From a checkpoint of a small mixture-of-experts model trained on Wikipedia.
Size: 12 layers, width 192, vocabulary 8192, 28.1M parameters.
Experts: 128 experts in each of 10 layers, 32 SwiGLU neurons an expert.
Training: 899M tokens, 6862 steps.
Below are experts of layer 5 (counted from 0) of a mixture-of-experts language model. Rows are named router (the router's row for the expert), down (a neuron's output weights, with its number) and show model dimensions 96-191. Each number is 500 + 40 x the weight over its row's rms, rounded and kept within 0 to 999. Numbers have three digits each.
Before each expert's rows: a language model's description of what the expert responds to. This comes from a sample of Wikipedia text that the model never trained on.

# expert 44
It responds to: Word-final verb suffixes like ing, ed, ize, ite completing split verbs in prose (demolis-hing, self-direc-ted), plus of and with.
router:538525511496544462532553499475557453505533571548589545461413545517478454570463521491476524550511475464495496551452488601516574485463433446524453443500524545497568383519543503562525502478469503441374547480446488514530457572499461472565518551472442464453508502519547489488513560489430498486
down0:476533497482466484454524519515459418538463516523479493492540469567578437492527554472489531439495557479529463558506537451490506445548490453524536498506490547485479543542541557429501410544521478513583510531479515507473547456533457468505488441456500471489480549607474460536516563529532580483
down1:527505484496485455511500476517531554532552525585362512584487518494467473523513547527571554529493464513487541468463494533503502473431501466425493539537553480529503573484586554415505514446499472435544477525506517575475517482468483470499486510469557504509518424482558409495513519492463554507
down2:480461476533434441498521531518497502461470514488532564458519536468460543481448511491520487541515444536522432452559519542507572495498512466483553531537474545559433519503473572527494568442498444556440558442463468441557532399523556541521507515532485517538497502512567553497527463516489494485

# expert 6
It responds to: Middle and final word pieces of foreign place and person names, as in Helsi-n-ki, At-hen-s, Wi-ene-r, San Rafae-l.
router:511428533541535529513563409501522461508549546571486575446457466449523540616583482484486469547492508501478486546487544513468503599438473453487447501462551504541507527557493454524481518490555546522508526496497573584490467535467541481569509480507512449531503501508520526490502544464502505511
down0:497466516453551508514560542544467478548453581500469533474465443556521429485557479448498426504504534460520512511490542490521483536561511487510486519518516516475529486478512477523414545553511460617559531568561502548526535513470478518571490533463531532433513540571450534409482533520569519511
down1:522522487578530519458536503468514511451538540517504537533506498536503439535432439519424406479480507490507521458559456451515507482398471548509511515480475520541544554553511590499437472465466538449485457531501438516499515544522490500490490510543554541519489458504562526524567430488504425596
down2:458507496450481480471496545511510509492563527508454485509520575434491491575445448472441460494492494568568469492441420525585477525447509535493481489440486528456495504547485474499506449502563557483432473520595518485464517481521472486494479542439501450502537516493492453445517535383535531499

# expert 33
It responds to: Pieces inside foreign or accented words, such as N(ür)burgring, A(xi)s, ch(ér)ies, plus articles such as a and an.
router:526407549541497462516536557476517550503562460524452566473512467551506429528465441470497436481465544512483519568474473539463442553453451475419499477488516442517515529561442447526438433509533547492500500472521540490520489507494541515538506503528538504543478497461561520479508608468496459487
down0:537589541527500495526471432498534478591493470514476458527494452454511486514488480541466515491504508406541495553539495571525531490480468492496506466488531392473542502520507479516566526503516460585399469473460558477505444516469410399501564513532457589439532507531467453455517499535507453537
down1:501474495490446574470499544526472517463498492474539477455458497460543492547466513513488498573540527550535529446539544490417553557472484499532517516418478550490488581451461551476462529475492472497473520521553581474434522476565542460482501604516515549579478486502549490488499481521478523519
down2:507534492512467521513522485499500486494483457501464571467567584454569457470510504565555519505493562529493455570460486511480477535455477491488503508415436394461501574484515403532474471553579511576491492465486498488572480556525456478549479506603477453511502550515529547509547525526440582483

# expert 13
It responds to: Prepositions and conjunctions in narrative prose (to, of, and, that), plus table pipes and date or number words like December and eight.
router:555531534537517519466561479453495424414563540546480570499499489552459400514476499509543460513434485516475482483407442524450552483445499475533469534370538531518494455558512500561467496509530513521352508443511505479507442509500498493486504496570487544480475461511592530431499498490452514482
down0:540578549526514545491516464529499504414622521540498466541524479451481452486444528515529464513493519434533528453477479490475487488534491488470545480563431474485511497470478513486568528515427553433484578519475518540512511502451561502423537557468556534499539525500441547476501521555555485533
down1:587503465542496511475552502419510497526524486470476537558503503588536551495537494450528533476470468542557476526461512464454492457522437505530497542570492525477483515500529461517453493505485475569564526514475437514464547489435493472451450526515521534516519576537449568540529467496550513527
down2:520535433503475540456463465514438474541511461548493503541473541454562547519476512511541485449493570499493462472494471451408461488528446516466555391506542491480541554586499504559448474529500549445468452492421444523411564513472438428527429481517455461432504521508469492534543479448526503498

# expert 47
It responds to: Main or linking verbs right after a subject or relative pronoun, such as is, has meant, consists, includes, are not, remained.
router:524492517480538472435516488407513468503526542479515600534460482542524517534538545549538429503513475438493450540469424529501613531498410468495490519487523552511510445539507486542447505452506513491322471458452470543508454435445514467516476503527492537455473539543604493446483497520509470522
down0:497502518441504581562513464557544455516511548569477476472478513511525447458460560567484522478541512524462434529501494459513495522485533589556507506499479456466540540413511491500448497496502507518467567533510398541459502493408516503472400523459501468532510528476479425544602444546525556476
down1:407518420536490503488483485564564539478491463408481524590491429513517445472487420518508461478458548458543449483551488549539511540530519513540492557557530520466499443470465486501464484455496489496459449474488450475473508509509502454480521541502487501505492531514485509449525559533477551578
down2:505516509502609506566493549533459527569517546491503532549509454471486527506491536451511559449503519533450583512482511491508513486504580390455412404502494551565445474520496437464544569505507498479448483467474474513426515505515559486503560534470541525516548472506559549505544524472511507451

# expert 39
It responds to: Equals signs in section headings, and verb stems that take suffixes, such as announce(ment), demand(s), conclude(d).
router:596495570551536485452502473469614456559503522545622511518460525510433426497521522446507524523488457502526535522445428587465522554467411451490424478455540524483494476499528481533434477482478466490397481451480503505508498542488450457535485574564467473468457512512521456517536521509476463531
down0:517440464522486527518480476478545506521428511457492469490502490485499474550507466429457455450557431476525496546493559488517455480486457547513491496470442542488480508441537478553524472522590525522475523566533505505530477506428550546461504445523561530531530471456523551449529482514575531467
down1:435456467547500464487560526485506511553522484476477530544481422465544556517552429477503501550493410521510535522425506508469468502572465452451494539540485475477454506490545431550508531537490448499509466513451535606566518406515482483469505411504472515447523487482471509458404504427534522526
down2:539591503464447521507540541479440442486469470446483589464507531538507494466480505529543453506576483484486487534483508517484497531505521527458511552489524474531546513552499507513478520517495490545542488470611550505594578460454510446409483492551436522436584593564549477525534504465537517537

# expert 56
It responds to: Pieces inside biological classification boxes, such as form in Siluriformes, species abbreviation dots (A. pusilla), coordinate degrees, and quotation marks.
router:457463535495480482466569504465542520495515448534565506456436521506509449533543479439495499456503520522447518527427482530471560448452502488463435443532492470521535487531486518543474470569542508539392428454423544531554481542466522448496511518490493502495537486543528421584439464430462508482
down0:517481512478556520557518489500478474497456457581538564472567527534510470531518469558466421485498505503535472514504463508492400466489552480505503470434540520594536495464452536482526491504536485456519514511514478534537472488498470482515433503516491461474515496543535490482522542429452460513
down1:507508443532506503575542494530516515504574529509515566552423452482505533494458537542417536441522575553505447474467526516481499506493482555497477526539476458494469488498501532514470524484471498419489486525503500498539486403492459492565525473527481564555445471542434574418446504450566529466
down2:512509476456540496571500517526509560533472579552493468483540512467492515532501534479551497512512506507457428509494486555451477506502527529489478511472499509457454571395443367522488466525548462511456573489431461490517437477559502438513532513459520568506492535519535546466499505519532436546

# expert 59
It responds to: Last tokens ending a name or phrase before a comma, period or bracket, such as closing parentheses and quotes, London, World War II, England.
router:533474570510562518456496412444573441504527537578511527519440505531468463619546482479470478505511428456457570515484493568447544470486486468467468457502490495532524478517469456535476443499505482476482504498456532538529535514499492559551419508469528545549550516509508478503461517476468498488
down0:515475531484477562468504451488553512511469451499517514547467487520541473510540517587512520480524459567490533470547464606515529460544478511470507485489504576578470457487400531520482486508484505536439500525495482545544533453460508509553481498541447575506500468571516460511550468500449472516
down1:485560538487546523402507506458444484511527534558508531498494531509551455538568472471519467493534453505482527483572536538500563559541493454506547573555532509472481538469466486551506518484609429494426452547491527463493546446519463506517526492504507476484508477555480489503500497503551561601
down2:499489494514550554530454475553495461511595514566467512531566487517467455462495449483546453501544550551466541505498526501469558508450468471470505541533477482472525606480495499453580420555493441491551556528532544491535584505471564581488513471472547432536459450450466520521488464493520424446

# expert 37
It responds to: First letter or piece of a word after a line break or heading, list hyphens in taxonomy lists (Binomial name), and articles like a.
router:542460538506563483533502539482500470495552568570466551521497511545474477534520417427526433455468466518468575531470499479467479538473423484542479443485555498496526488524514421484483480480549507472462534560476453477465447536477601484520498559539557536516512534520526548477501507556438543444
down0:586569521434534540526502470491485550541550498507458420478432520495549520490598467529457523453482471535501559544468552421461405467512490497489447479514474488490550504514513482529515461507433487531497494533448491496527455537519484514424476527523430520432485518533530582550511438488469493477
down1:428500488449530528481556513467452492496456484603507522513472497480536462502514456493527508444524548559534494473551538507513538500446496541462513470502506598499581484515509597499442509568579558469381501501481516503560522529549498482555487423482477475462522521544528482514502460539463426557
down2:576516465489513530449559552553421464483532421418468501502441498493541570547473515535495468463545520458454485527462535585490496582552463484507470501519484491581557501486398522520518491465513514517453469493446519498453517550462447493505524570453436497539487489562517500534477515529458494496

# expert 58
It responds to: Copulas and verbs after a subject, such as was, is, were, consists, remained, plus middle pieces of long words like surrogate.
router:502483548501531524475526506409547491485483511484515550474464516537527523544478521509459476520510470548398460545483454542466543572469447424504456514464494514538550474489504493564460469472572513445419484508465539530421452502459555504595458509459608527470529401558539518539451501497481466460
down0:461504502553514505479517429471520486469495463429458520593517383496538494497494507609523546425457470529482474468440498484457562491556499459492499513577545479461537426485544503421399411511505509468453478468498465513484472434542484551519566457503559487505506464503473586492438469516551470569
down1:506513446486519528417467533485541504510421447555546523610533455472430477528536550478503543473483482528539495498529502476587518522571494535471452477507479505560510472497532590522535546519509509481443465489492467508492504516500486497546540504501582536517460532555512569487500513453499408544
down2:455494456482526454509514484470449570537547531480515483486525519512508543520502536464582487505502506550512493603514526537461531553468528468500540552493494477449458475503530414487547494552526474527555559514539520470518461480502566492464509500372510558418551484522503514469455420470517577478

# expert 49
It responds to: Modifiers after articles, such as very, rather, significant, and word pieces ending in -ly (westerly, closely, internationally).
router:510474515546521477502471413473564466530523495536470535486425519566436507523479509464588459551463521481459520512499448522466518518502513406480466472472535506552513471513498502555507472505552501476456517459487489515493468471497453509508497506559474528504479432461581476503542555471487489515
down0:554505535426514475511492534495562571520516486434540491494533490379503483479447519513505567484542470543479517529525467456535432508487499505539498520521480429594473450530457465554434484560474488454507490527524570443508432518509518505511544526496505488549523557466428544462532522477453501543
down1:428494485443501498496530508501492483472515494460491554505492439447526543497544573514437476498567536458499511514531418516478550445560548474481548493493556572477464407534371513521505549476443464534492471518471483476512560434397471436468473550484518520558531524534476473450444486520501490560
down2:538473476441479444546494544524486508529498474418495531505522461468437558490532533572570454514413544475537518541474527517506506573489482503491507480504463496545512489487533487521431524493507478464477512490422523557535446447509511535498503486577491465544489483456452527468574503459470511507

# expert 63
It responds to: Numbers and labels in football and election result tables, such as Swing, Apps, Goals, scores like 4–0, and attendance figures.
router:487455520532459439528591463471529460514508530576563528475494465574470423483589455480495553513488519506518529560414399556418503457506450463517511463487551475520515549573471430574491504484515481483420516483458550506510528461475535481500466485486515567539516490476537487518427570446492481530
down0:499555561472470425485447518505625547497545532512535446466519527517473463491524521576541499565485495494462522419493497499565524498460470459490519465484568514473469423539531483524502450535513550510517547464482539506480557508445442532503549504617510438479530474505525409545456571520548525455
down1:513482501503472462583472486485549528546546441558524493477521507580487437430420469514554460531412469556504495567445420469469506506501483466539500495474556494513571525504437472499531529517522536466529470425521465457522404586493502538514488453555465504471490462488440486577522507485518528502
down2:555499558416460543458452536495488471526502460452548513529452501490522567542528503503472412492473463492476507472524473415476481510518512440565526545560455487495519497526476531524550500548507544488536480454510481520536523533504453497513472426566428524418517466515467558546535456529506519463

# expert 38
It responds to: Middle pieces of long Latinate words, often in section headings or election tables, like Partici-pat-ion, Atten-dan-ce, di-agn-ostic, equ-ipped.
router:562434543576575484495514513493534472459573528543503485504442501456445417543491520487549475495559496513478545525512464528434524536442421440491456518473511498488535459553468409566489451519485531442458518485497557438444522472506495544519484507502546464520585451508503510490486525454561469491
down0:445523531540475482462562507532466475474453549452492571498475502392459483495513496538558493494481569481482445527511530446506495581472482522427521491561447515503436524490567493477498438578477482478504607432501451543439502505529486498428454519608502477563474481526529459580548483530480512559
down1:490443469474507398453524493510529465436488533507489434433423486460501486553504416434476474522443399450537511514506516487494428452417477515482469494527525526508507574423505522539497491480575579451505464516512563441514472508434548517557528506515525445517478501451560518499529544486506495534
down2:516561469521444486482573485484495482528446476533497527549472536536499504496527525462608423465533478550489502516524524565453466511534522499437508616460553536465525454465497501530486584486452535516484513547505498544457492534467501554474492499472536435552541534495500485514452439500491512460

# expert 36
It responds to: Tokens inside statistics and tables: slashes in densities, housing units, out of, scores, dashes and signs next to numbers.
router:556511524535465491506550421463490506450544487561514524450444513534485408509483502475535429433468493538547511603407370505524509461448439474442485513510492488488493510544438480543471464516474480491418471469472578436556501506420549429491485495517490487546531523518506492570503531455518456468
down0:528479527473503535540480555445504483486526498484481429513449457464601513466513461519545537454411598427420449473401513537543498531491465449533489486544519487457516487513521483464451536505461474518519499474453445534428521465517509495540562487519486521528437476511448502469505457490470519465
down1:481533515582524439453520534501504489575509485513502556494450550535549495485497412560508553546494503521517501421512486491559520528423526507513492535533503517507535402516547483500470492559420495462527503492538455532520436491514465426550497516437520459539591527491416552502557474460494466544
down2:533445468551444466474504581506483496445441423444551493587505549473460487476500491468542523500518449488512534422473500482536514548518507527478490530513498488529443532507517444441520491502548515462486522535521514497458507521482427444478434564479547521535527511562520510412445517457543499450

# expert 51
It responds to: Slashes in codes, units and URLs, such as km/h and INSEE/Postal, plus hyphens and adjectives such as small, low, grand.
router:538436480504508434535514528465550493525533480570476579526475542570396506516482482485558487527513508463503541553451486567424476508459498432465491476483487484566505486535496475557486500499524579399441513443482501484472495561535469520483539466515471489481481478429509505537495534485516494496
down0:523416488463504522504440476472559508496477499464477471481545456473503512533457584530532473497540515506516441531506498480513518548477560405499462490428512422534505523541600516505482514499561574484505509487512503528520460524555513528468550508448465444465493495430552532539466463465481530489
down1:497522583516477512468546515498410550486430451480494525514535575480501579466513516499554506498485489482525427472526489438499516489499504514551505504485600511418513470504509500540469488414462410513509479480486495522518554522452506499533511541483496548504459485511472536501507483497489576467
down2:448612536573481490477614515527437509558475491464494486522455474495533517507476501500524459563514510523476510564430484487529446500501520522462505541464491443442515397446605473529520517505589504488476542465533469505473468499531508487500493478512530483503429467509495464478479547542510512487

# expert 22
It responds to: Function words joining clauses in running prose, chiefly and, in, to, at, of, by, for, e.g. located at, site of.
router:470510525506545494465546515429510501475521539497549553516460429522494475558462535492518466458509507501473505526456495563504601552479398487495460491486510527547516401537550484578491475491563474517339563462515477557482481521476569473533490522518462514486482522559550496477523492488490443509
down0:478465518552461541435506486567498507494514530544508489437561531517525476436549458558556488475512556493473556594514493553496518545499451479491507545565542474513491473528543466539487461619550443505515501576478535525477455439509485497522466518484463515459504524537510509430499512551476463484
down1:506525503495520508479499550557555469493427475549526436387457553536579487515516503481499509474460446580464572472535550488575492482476450566505527520497445515444488454509457510500551511509498486513469552526492507423492468510489453480453477500600458569503520530481522562541526555463451486539
down2:503510519532560479457495576494541489469516504524579538478472546480511423536467482524488510514496369519526563505540513509487487530483519543469468483437464521552492482516587438561530581469586541464465458479489539429548510506484486564463505498495483588544518567448473534437467469548571471505

# expert 12
It responds to: Pieces of common nouns split mid-word, like man-si-on, sat-elli-tes, sk-ele-tal, plus nouns like police, boy, girl and list dashes.
router:516414485511547514526482430483546479583490449513469575520544542570416485552475432464536451516472492446510558541467409498439534490475518412495457480484521529525498530514486446541465447489510458496496545512484592455469487605510523470539521465505523474508510429534514434541534469471493491547
down0:507536563521511493501463512446476491485498461491495457476535444505547513407564508516549459478556603507480466473509497465529491495457530434422479500411453522511440548496510488493492521535490438512534464545491499550548562447544480444531490433493497485488502492579530465442442473473461503515
down1:477539422470467458437421490379468475506463474440505445483499520493505478503562518478543527466536482535528540483480489538491534552580497476450512446478471458450503522520445462404519497515552473444457490543480469484478518488477492503505509442511545488443422464489451445476468517453479533546
down2:474566584481464487529438541460492571523567521458484514436539470464504530500477522531467505456480456479462486504484457494532529512531480490493510424515507499459428508461527483560471563506505505510495519484524478533480484522555566550539499474511477473495491512453506486491576595550532420492

# expert 57
It responds to: Pieces of personal and place names in biographies and infoboxes, such as Jam(ai)ca, Abdu(lla)h, Jan(ua)ry, plus the bracket before birth dates.
router:537463525489545474478534504510565503526590510592501568504510444472448464572519425437507466514532506469516454558488413519490520584506451429537465434562563480482539539570504537522414508530540550462490533497516564569481487494449561478572464538496541524496534523555520557476511489476520516447
down0:515501481563454497477539470494518511490472527463509494497486517500530434497586505501614486588472419486459527439461453482435483522506505517557446539533489560502487442477494525453477467541448485611454502440501568522573478449542491491588490524430512522507475485544469482574421495502471440530
down1:555513516509561540472501572420439454421532456422496491462502519559537459466549516547500543506474498445517515440460560537441403525458547500435459472445505469457481552491514371507577515521532490503513482516527456528497539516434437492474462526489531463462504518494453588495511537497500542508
down2:468506483473558449471484454538509575426456564514451496463443526541514551517507483560424508515521428507455458535512516492463453555537478492492504435525464457467527536540466494552472470523434590487481465467507473509527536539455468525476530471528480500534426517471429514474529480528536414528

# expert 30
It responds to: Final word pieces completing a word (Sieg-e, Frid-ay, asho-re), plus narrative verbs and conjunctions like returned, because, who, and.
router:511535573495538478498524446507528477495471502510556516478422491500507508603505525517446520537521543476501480491483496519499576539498482418497483530428569521550516464577511538564479515512516475437422482498452549584460471534550471405541468502505512488452529489527549504516446524445488521473
down0:475524592517520534496514450498562531499407471467483495469512483473514473546569490462539540525499492485474486477553529506517554448541487529475532548503570459492428497518531497468382517497468496479524454509594482493527540443510452490475493476467480525487467501486571519486526497484550519542
down1:488547539530518533470565469506538483476484470564532457479505549477496531429459484453535464487480463480505513420387451434536504512492521515531517566454545491494521487489495480427465512491498534499472484514543496513467495531527519474513569544558478538431413515440472489502514457494595462487
down2:489476461513496551501504484456546497497510463515434475525510428453477500509497611560532493488532544516519507541466502464438451604560471521449527498490483500487415502533524580455514525600486487518534528525496486466516517474536463576495512503495546534542545479511533564532543481564552466570

# expert 42
It responds to: Prepositions and articles introducing an object (of, over, on, a, by), and verb endings like -ing, -ated in the middle of clauses.
router:535548513511548536529542533495557506453614556568567552487468521493474442533478515448510480579496463506475507535420425543502515505524447441481436485490523490461583432544503533581438513437481551449378555475476498496500465565552524473508483509480476472473508511464529472462503544508443469455
down0:480475576488505528476486525443510537511413464524529520466522479529427501566527434527415496453440509537494483515609565491457568526553516510500504407465505502573501511430439514496426470488548471530521469582548580483494544493460466471473480540494569511448455516427539562505514566534466463473
down1:499503513463483565515554517439544419469545467443547445432507439455489476459515518523536460549488437456476529560485491584523485481485483476497455442476510424471448439521504501573484516551406535450455443453483535461536515531538473436498477448514567556513491510504445524524475513570486530408
down2:469492403479567441514542512517513440485558524521476495479457418538531530439533491508436488418528510423468527564487522572507484442513522473468499456502563508602452502506525457550503540480485464536503435474567499529575525459552407527500535481501487554520455481455498539454463519517514524532

# expert 3
It responds to: Opening or middle pieces of proper names, often places and sports teams, such as San, Rock, Los, Cl(uj), Vol(ks)wagen.
router:508523536506529522511532393542526501475558576543512525526456518505468488587549375518520526451511556455566523552455464515532483548423506440531490485511557477505549518589521460538496497503596465517482533532500565513538484484452575486461489488528518482501528495455522518486512536413455482448
down0:486464400511464437489448509440547528477493530490543513498539508461523431488442437532482540500496457488559498461472512480531516515577422506470599493461489495520541545504470419436513416515532548435494525528576539509562499493444423533578424566495497521506470504549507516516487537552544446475
down1:485497473504560491542505512521515513513499528511524462512495506529496525568538481551530505507466499457464493502451510514500502483517470526512449520571456480580403501566486570459513518474467425575492481507456490519479497497410501557518435515445495499441459526479498528524551549491562517429
down2:438552489526551416499549417501589522482557550509454527485520429512523519529460475496566509589488547423489461504484483467499518504551497465476488504455451501467469499547476513489514503515525538501511500493578538484486559466477484440473516490459529452517493455501573528459505514414484498556

# expert 54
It responds to: Equals signs in section headings like ==History==, the first token after a heading, and the piece ap in Cap- names.
router:528459522549480501462528462477555451486552466526498573569449490499480490521521510497481439524445498520434528488498395493442483539446467454536487515515514514529566492529509453558467481450548456533386484495519519552525439493473574495508427537527561484528488542490545490582546464454464523529
down0:519466528511529549430434495566448477511492464488539496566523523450493479551467492498425482519484466456540522529501444430489559477532552419482521539593511626457517492488497551488467388491477560456505466485482519550594516487529532528512465505487536462513522528440485555553470455518526462514
down1:525484446488516468444604452487461504571535546509414562500501509488440488533452446467544486490522496555532518429548540517488510492479510509493558522430530496564473618441541418556501496507471521522559521534482544539566484537482492506504482512522522565553541562441540468518471482457504521529
down2:487581499504479522488445577452575473531528454537496390438466536526449521537478432521494409445484438523544563529503502486485487463552533597499549457526473445448522424471504468561556426540554537494529504493489482518521467491589447534556547503491528485520515492494577502580498566514518506532

# expert 15
It responds to: Conjunctions, prepositions and relative pronouns joining clauses in running prose, such as and, who, which, in, by, while.
router:472527509478544469466544488412498460529517560489535562493468464512517470534465499549535472476497505522491429498479490534547563519511350461483502485517500491466525408534544494540470479518514523481359519440499492536495433532486533470510468539531481519461462499541553509512474534478485458548
down0:426500485523427482459415486512522494468512452594561511494491489476503504498470465500492487468526460486492472429464546496468516500479496480456509503521491503572465476469563474575508476534463487532462522470511480491436487534574470488432430461527465451520491458450490537582556598475479521531
down1:504540514429540532470541565464443470495560482500487482513538438522524497506454520538435468520472520509494496513488529472509390583468540470535526482485521456593538449456501484520510508498540504516481521456459568549457514453481461518477466464510492512485506544501529509487512463446540506462
down2:437426472467502525450524478475519480474450513483519513565458496514449488577503489532526535470494484458483468519557530520563510481526445503564493467474555484505467561502514464510416489501471492443345437547497561495488551458502504453529461579566510556528518548507578460528492554513511456545

# expert 14
It responds to: Pipes and numbers in statistical tables, percentages, units like km and sq, and non in census phrases such as were non-families.
router:535461487556518475511508427480538496428518435515544505449528514516488457487532509492545479450489511505483487523482444561491563443446475455446480429538443438504526485525472458569463468503508518468468442491506567468501501499462569434556452498478508483606586461548536439580473497456459484490
down0:500463506515507510531488504437593525472481536557555437493515565504469514503488556509488448492521500582510450497470498506480471561472509510481433522481528544555470561465509464455512448529547471473563537517483595493511498436493536438460510492542489486483434509567532467512494480456436527527
down1:487474486513522495489439378496516450512484423445500495519537460531463536582537514468518503519501522491438467510544524474526480536541482470427523552477475510493531493540372468497421454523517492500472454502498526494570426497592557470532570553514470503436460496470502486506467467538517494450
down2:516415457525493526587453506540538438534580494509480460487490472446582520472509453420505464513552518466479501607563521465478537513519510580438540495469572458555450517510517508459437446459521439547482457524530483518512471475416499507547476509565501520487504459489569423547503556488557521487

# expert 40
It responds to: Final head nouns of institution and place names or topical nouns after the, e.g. West Bank, United States, IT sector, Billboard.
router:511512564525493510496481430466571462528516540598504537531437538553461470591483499488528477512435511491451584506418465558448528492508509426438432452478482532575485529515488481574465412514493530459469499487516477502533553484507445517494449496551489479517555499468508480546471486480496458472
down0:596451478500496489525506475559488554425487476548582483529477490504540548514489484459436503487496539455493500503508512428493486490499485544506494525477508432475462491551578557471463513495472513518521510530538435473518477518449475526451481517499549432483415504444517561506506540487466463444
down1:524504506476536517509466478543458542490487444499445498533487503577507507446564513557483512504541501480472504521487471447537527528497471465495411508541608547503503506615538502467505499497439496499566514489527514451473441533577511464521487519513473452524478496483548534456475501514477536520
down2:509518558460564525503505464536458513551437530495515492490441455468501519558533464518450526502529514434502465465499520526554572484448443516499484486449542508541489460529493536507503423536490525546499530537550563473539445459400443451560477450555496476554495500554463462460501512483501447543

# expert 20
It responds to: First pieces of Indian and Asian names in film and election tables (Kir-ti, Shan-kar, Bh-utan, Hong), plus infobox labels like Genus, ZIP.
router:539432532556479432493586527466529474506517484544512567523530498456463476574565529442433483530398501528478546530438501545479491516550475465440468502474576440510543531561497473531450499500554518504422567509474526527539486505531567542544462489524546428477571522497502507538494517497486580485
down0:563439504445423491425561560514519492482496544477495415493516452501484480450515533534491506503538499604512563472461505521472531533467574472492464467534535407464463453487500410524507491462508443488496499455550491488469556451531515426478541517540551489562487488475452448472454472508521540617
down1:527503502488520435497510429468472508461503420517523501515534477528518442547568492503465495538444523483577598510521508571457576417479476529466472472476572501454458454434468522504436458486541470480489484500519544501433512543509483477500503540516390513461455501493494481453554480468502486417
down2:563515530519533504514457463482533553504474463433548528480495489478506441482562574518577486460503510511450517510501519577430474454544494467444517465486583480424484457502486507518506478444470484518479437477464504499484580464488472499520481513495559497589536536550526486506538519476502540569

# expert 48
It responds to: Was, is, not, never after a subject, and heading words like Accolades, Appearances in film, album and award articles.
router:486468548559520481495554458485496450480536493535484595559433439499508491519526402518521529511458518516506478547481412522481499586514477451502510523462551506496621465559511436551493547465529530470410480479505585492520461462516494432479478510509530523473504465551572506479424481498463456526
down0:520538509561533511576439546491516552504517524552463472542473521503478557499466516533498521573435487450429454511533425512510481407443517487535491454550553527489453471532474533532464539468492510470466516457459508427492526475498493507549465507481448467475503480499487577512479512486476572506
down1:525481465546494458470504476529591438465497474492485502497483510518531474466466478463493439513578439527513539439505482509466421556499521477472491472503511467572524663486489476522513474498483492465494526542473458487458453473540513580433463515431490527513539517479536485462540531490461505488
down2:506484526484520507491456548506536539467439457474525519516567483471382486491510538502594519531535458458511491531471488459518472503500486517532510544473547496516427493543433442515498514489514419439502527431558565429530521485451542473583544466513469420523470466425510498486502517564526459483

# expert 43
It responds to: Pieces of Thai, Japanese and transliterated names or words (Yi'nan, Burkina), plus the first words of species stubs (is, It).
router:562451520451534490509583458505609462495487488577569579439512447497461511512527453489451532517462516536528519509456477609474534541474503443509525538460561459530550468577483453516466495523519523540423538462485569509507497514450486490582454470520480529539512470561537459526412511456480570450
down0:482517533510465417428457457528479539508503515469476443484505581492486495457455473528462504536583533543466491468477511557468517500519510517469541503522487473525495535510462565526559512429513438565451456487473465488470624486481549507531485457464540537556490464545503527464483464524512469570
down1:492558542589503470479502483447491458490484473504522470500465414512461471572493500448436536502524518570463502537532507512517498414432553517495505496523451463499522491472557559479473530532508451526473516527462436513509507412533521508524461417456464547489499532513545565620495507590491486502
down2:525464526451427458525455462538510550491538530463514551477439477577473509522486539487553485497444474500529561542475468518520467492517469503469472523491513487397505524517529488532482486548515499445479490498640429517496484522466565523528472544560538426509507478424517525582531569460547515480

# expert 8
It responds to: Middle or final pieces of foreign names and words (Akimi-ski, Alzhe-ime-r, Andron-iki) and digits ending numbers in lists and tables.
router:545485583516507496525581423492542479509511528632519570468460475467515484568545471436467522540471508498473488535484505531494527533504514419479489495483565508537545495539524495519460516484544549500455476503538606550462494537435574489622494495441506462510543510528526504509438550393529551469
down0:517432494529446486533454503454457462508524495537472534434530471568513525522525522436507409467468464521486508508500500475448395538474462515497493487510525533530474515485510537524503572530493518467542522526532565500466434572449520540473528500493512469457464507533458580487555497518507560445
down1:459480547546555443477534432561505488440453490567496537532538493505503439465533468465448469565496494520521527550496473553537549572494499488479471526503515518553509462443484466461558567512487417461517554544561534553548567518419483493491530488426536470526516472484499446513471541451487492519
down2:496442526470486504475507462515495507492473485428545502449453511433466502503420514557477463523510519506530497562542565543527559503479498508502478428438482460427466419485540511469456477489467519472488525537598514568465471515504431534530525509505481555521510539499490428556540531446540447493

# expert 53
It responds to: Country names, years, acronyms and sports position codes in results and election tables, such as USA, India, MF, FW, 1992.
router:533571558560496476470502390498572462546501553575501522499455528513453506563479502481529515531475544502485550504442436594446489489525488421496431460453559506506484512543504471537493488544500565463496525461511492477530534534453491484510456488523520536492529459455521460559445551503460441543
down0:455487548490506507444529483429571493457474482475553519543530513492478434558499454566493522481492480485456485487498427522496545434544491481504506462450460523474450487475490477502452537565569471499508460584538542459468564472489440496569436500500451465474495436485534446489500564531403481462
down1:515503543524438548539544481548488548531413514524495442485533549506507427439472506476522471516473577514405556492494571507494454489399505432510457484487533516487510539530532461432528464513536565457527470564519511532463489547520552538460527523463464505512546508343488439503493598486500481488
down2:452428492407486626512503472549544447494463550529489562546485552496552497549503466469439443506509515445464452533495443487483558498504460521490536462468515536544495533531447532488554494503565427526505478550513526536583516490517485510501434515515443522496506479571547473509546543535539526430

# expert 11
It responds to: First or second pieces of foreign or unfamiliar proper names and place names, such as São Ca-etano, Nu-no, Hong, Sri, San.
router:467447542584529455481595500484541467548595440543483539469510515493456481535500486465484428529435493538520553531446506462468485512477522437406433515480487427458514520615448495537451499459518541503485536473468578584505503533533509529509515486524524455550470514509536516526514518498534525491
down0:538487539510485525500592468444471524539459491586557502458505599590493483475453499511466530544481486472522471511476525494522561474438539415442432529534428471424579534455513524562457564481475529457513548527477460492513521572478473504522496477461502500373515513488572476492453509477469508540
down1:516465526459516542460606480467551527504435517481507482411543504483514535549461507467570526496499515479471503519488524492587506432566483524493502491480447500467507515465522533493479489537648553506505487533472507501492505504525520431538517491525498477580507460524462486544455517486471460491
down2:506500443479577524469547455448561457415476507503448440516458523533586481512427435534529522549419408472509489526532523505479476535548472529467547518543449507429542486464508430509517564500452539537423524525553517497526530509423528469514466515474460498456454478540516473506476490508500475512